{
  "n_layer": 9,
  "d_model": 160,
  "n_experts": 48,
  "d_expert": 32,
  "activation": "swiglu",
  "normalize_top_k": true,
  "balance_loss": 0.000112,
  "router_cosine_scale": 14.0,
  "init_std_router": 0.0255,
  "tie_embeddings": false,
  "steps": 5031,
  "dataset": "wikipedia_en"
}
Below are experts of layer 3 (counted from 0) of a mixture-of-experts language model. Rows are named router (the router's row for the expert), gate (a neuron's input weights, with its number), up (a neuron's input weights, with its number) and show model dimensions 0-159. Each number is 500 + 25 x the weight over its row's rms, rounded and kept within 0 to 999. Numbers have three digits each.
After each expert's rows: "comes after" lists some tokens at least twice as common just before its tokens as in all text; "mostly gets" lists some tokens that are sent to it at least half of the time. This comes from a sample of Wikipedia text that the model never trained on. Tokens count by the router's weight.

# expert 27
router:514518485478508489501462490460477509535481548467513528503533547520500437518533504463515490517471487538520471497440514496475531532492479494506520462506470530506488511480503496519495500509495517524528521485485427533526505467479480513487462469522506478491497489525473516532573491508505487552511482506476497477495514498500485474544510525500462469539503478489501522499491532546473492514498492524482509485497501510525533467514460499538496507481486522477545479554513477539477470515466462
gate1:502480493502488511442519491496505501496488490499507444453525487511508483520462515514495458526451480460493492489508512475474492559512508523514505480530499471513513483477460498503524495496553535528504484512498504454486551491470500554525492444531520504496520467527479485489528470498531464522474507485525500510497504536497518429509455499513485515533515485483498581529537464495483499468473532520494524520487513478511513510507508490503492520482494499502510490494552529502551508542458532
up1:549487470498521493472500461472521489521507504536520509466468504503510503526515528513484494505506501494481498514471558521489513542445555493519523494512471508499495511500499457514507504501557502527520523466522521518490518489492493511502543483508520500502507509528527486512531467506462511516497509489546475516477521523566518435537497516501531510477524473469516511528535533478458470532495486523466509478438431499483525525524520461465500543463506475513525499531479522492523504486465501
comes after: " of", " in", " to", " is", " with", " for"
mostly gets: " the", " his", " have", " has", " are", " their"

# expert 39
router:497458492532477486489458481440434536479487481507505501447516536501491483515538497484514539470455499523489492531499496538493538553501461474550502481493464540498513535493501472516541494505522462523492505476468505504490468513448521512486460453535459464510481553531498507522530509476471464551547495516464489487488495472515505471543517525496478504491515492491492520506479521512472534504514516518459524488515499516523522502510462515514475530498499520505516496526520527501483486490495494
gate1:524487463501496519472478498511488501544483506557494479453532482475496499509561517480512493516496485519526487505516478504458570521484503513462514527487490474490511494517504470460490494444518507541524514541499473468487510512455522514511477486551478474510496524521483538481472499520514485472511534528487421499506494492478503492476501505510536525476491517494514500531513498509481502483523516455512503505455462502556529456514483485486497503487474468469471495546486466501474573500511478
up1:492461497488495507531456512467464496517520435489519456491481492541495466501495491494508467500512536509509522500506457478505560481515489517490495550513533519506497530513452486473524520475451522503458476505510510497515506487516530456499463491506472492490512501522487518501441481493508445474475539499514475480518464483514491477520514537447513454507529555490522487554486540527480505474479488482518499477516488492511540476483498530547484493497478472505486543520489444509505536493492501
comes after: "\n", ")", " ", "\"", "1", "\n "
mostly gets: ").", " ===", ".\"", "\".", ");", " ="

# expert 19
router:506500512552499460479496457471469488519495505500499519429504557505513471498512531508495523497510539479523482545467490514479513507500456493487501460475505494462494499478481477529498502480533485512472481508457419511506494527491441528519440537477468504517483508478482510510530494503518500505525518518459503515508514516502487465530517507500486447502492478508487523479467542547493601518498482522477493519515503512493507493534493507482515518504478519503533476489514502507491502524462461
gate1:469495495512501493454492516480493461482500498471472524505542524541521501494514540522512505533497546431496481505493511542462508511508462467466532506500516492504511470486476546528487473506499494511463499489473486500503481508493467500486472511537524506481482496477494470548516532501540497501473478491500536539526512475492490504470522508558483481476540478519504516468557527486523533526523479485474499466511518537448553505465535510489562534472520498463525484545494513486502531524500509
up1:449511476520485495486491476519543501493504480531486506491510502470481482431496531485508523535472543541497471517486498519507503533502530516523513451505527516521522508476491468501515497505439532485489490533525458447498468495455512449502502524484543494505504496492503487512482510498421506476469437462457493512504527477507489523460470551478514500502464509498514490480507498531516497483526470483527540487518487453535484513521516508530505475486509503455467493500475487481505473477470535
comes after: " |", "|", ";", " (", ":", "–"
mostly gets: " ", " —;", " No", " MF", " 0", " DF"

# expert 9
router:521491461505488463512472458465480482553512498475518547487510518494518443508515503499482487490478551522526499484445504529546500540464471520475517482516482543474476507490561473516505509523490507539491512490482459507544493472500509534459446483520453491491479508503478511509549538482505496516515486519485482495502520497523493500534479525471461493542481538490506519488494511538532523516543491502467509506554478500514525456509480514508483492489510527505559504526503495498485445486509484
gate1:506470502489483499493519510511477510512521495467491549499499500474480501541462503533471493508542498487532507524519490479489512486471477491498469532468524492493482525498545479508507468551502522543498523503531504499487511482464508493520472508497519460497496528545527531465497503467465539525562496520508513523487505495489467495496472493529491500495468530456487516476461495528441477553487504490490517532490462530536460507455514465471501450498540508469541435507504502541459485465473507
up1:517524504491511496478533517451528462494477502481506524502513481483511497433481532443476497526484500505470525543473470459480465541512516565500535494503485506500502489514502508492490510474517505502527478515519509486468554508545543478512481506475505502540513478468477488468509494520531478507456514506514451554499508506523529510496514448511475507525549432518528464505495490513524524442468481517543469486502549491519518497494499509519513523472519544495515506497511486500532474519492502
comes after: " of", " in", " to", " for", " on", " at"
mostly gets: " the", "The", " his", " The", " this", " second"

# expert 7
router:516461516535486497512465502459471512476490488497504482528510537536466469469519498512504509477501545531485475533476501515507542533483484478509517463495538520459519527464521484496530461517517486535489485489474508538508488484461540514520452489513481480511487529522468492524512498491523469532507501529446474496498539457514485463555523531462504474481525546520486483500483547514490566505516501527489531490512479511527521507527476507518498519473489487503523496478535534480434535482497485
gate1:526477522510510510478515530466512498485507455490518526528524500480467475517490498528558487496499506527498454486516509472476519511498529472524497492451540541493494516487520514499475537509524503483495474500496526517499507507515497487590467527503497493557496483461506525552532506510507506510439490480468520519546527499577473529474509536523520517488514512501510492506518550517501523517485504529495553489494529488480496489479523554497459491524547492504462493496521519536475486465505483
up1:498493501481524500496478516474511532488488506477545514510481449495485481509553475529510492458502513550506459476473531499495525514526521500487519535480570484525520460444531517482464543515486461496508480496465524500510511470517502515506502509535499505524487548443504495533488499533494514486494495478447486519517504559491480515500519505517504522523484480495491492545497502551486484545486459494483485457484516499441519518498510489502474479537515536495496457533498523511509435516494465
comes after: "\n", ")", " by", "\"", "\n ", " MF"
mostly gets: " John", " William", " Robert", " San", " George", " Michael"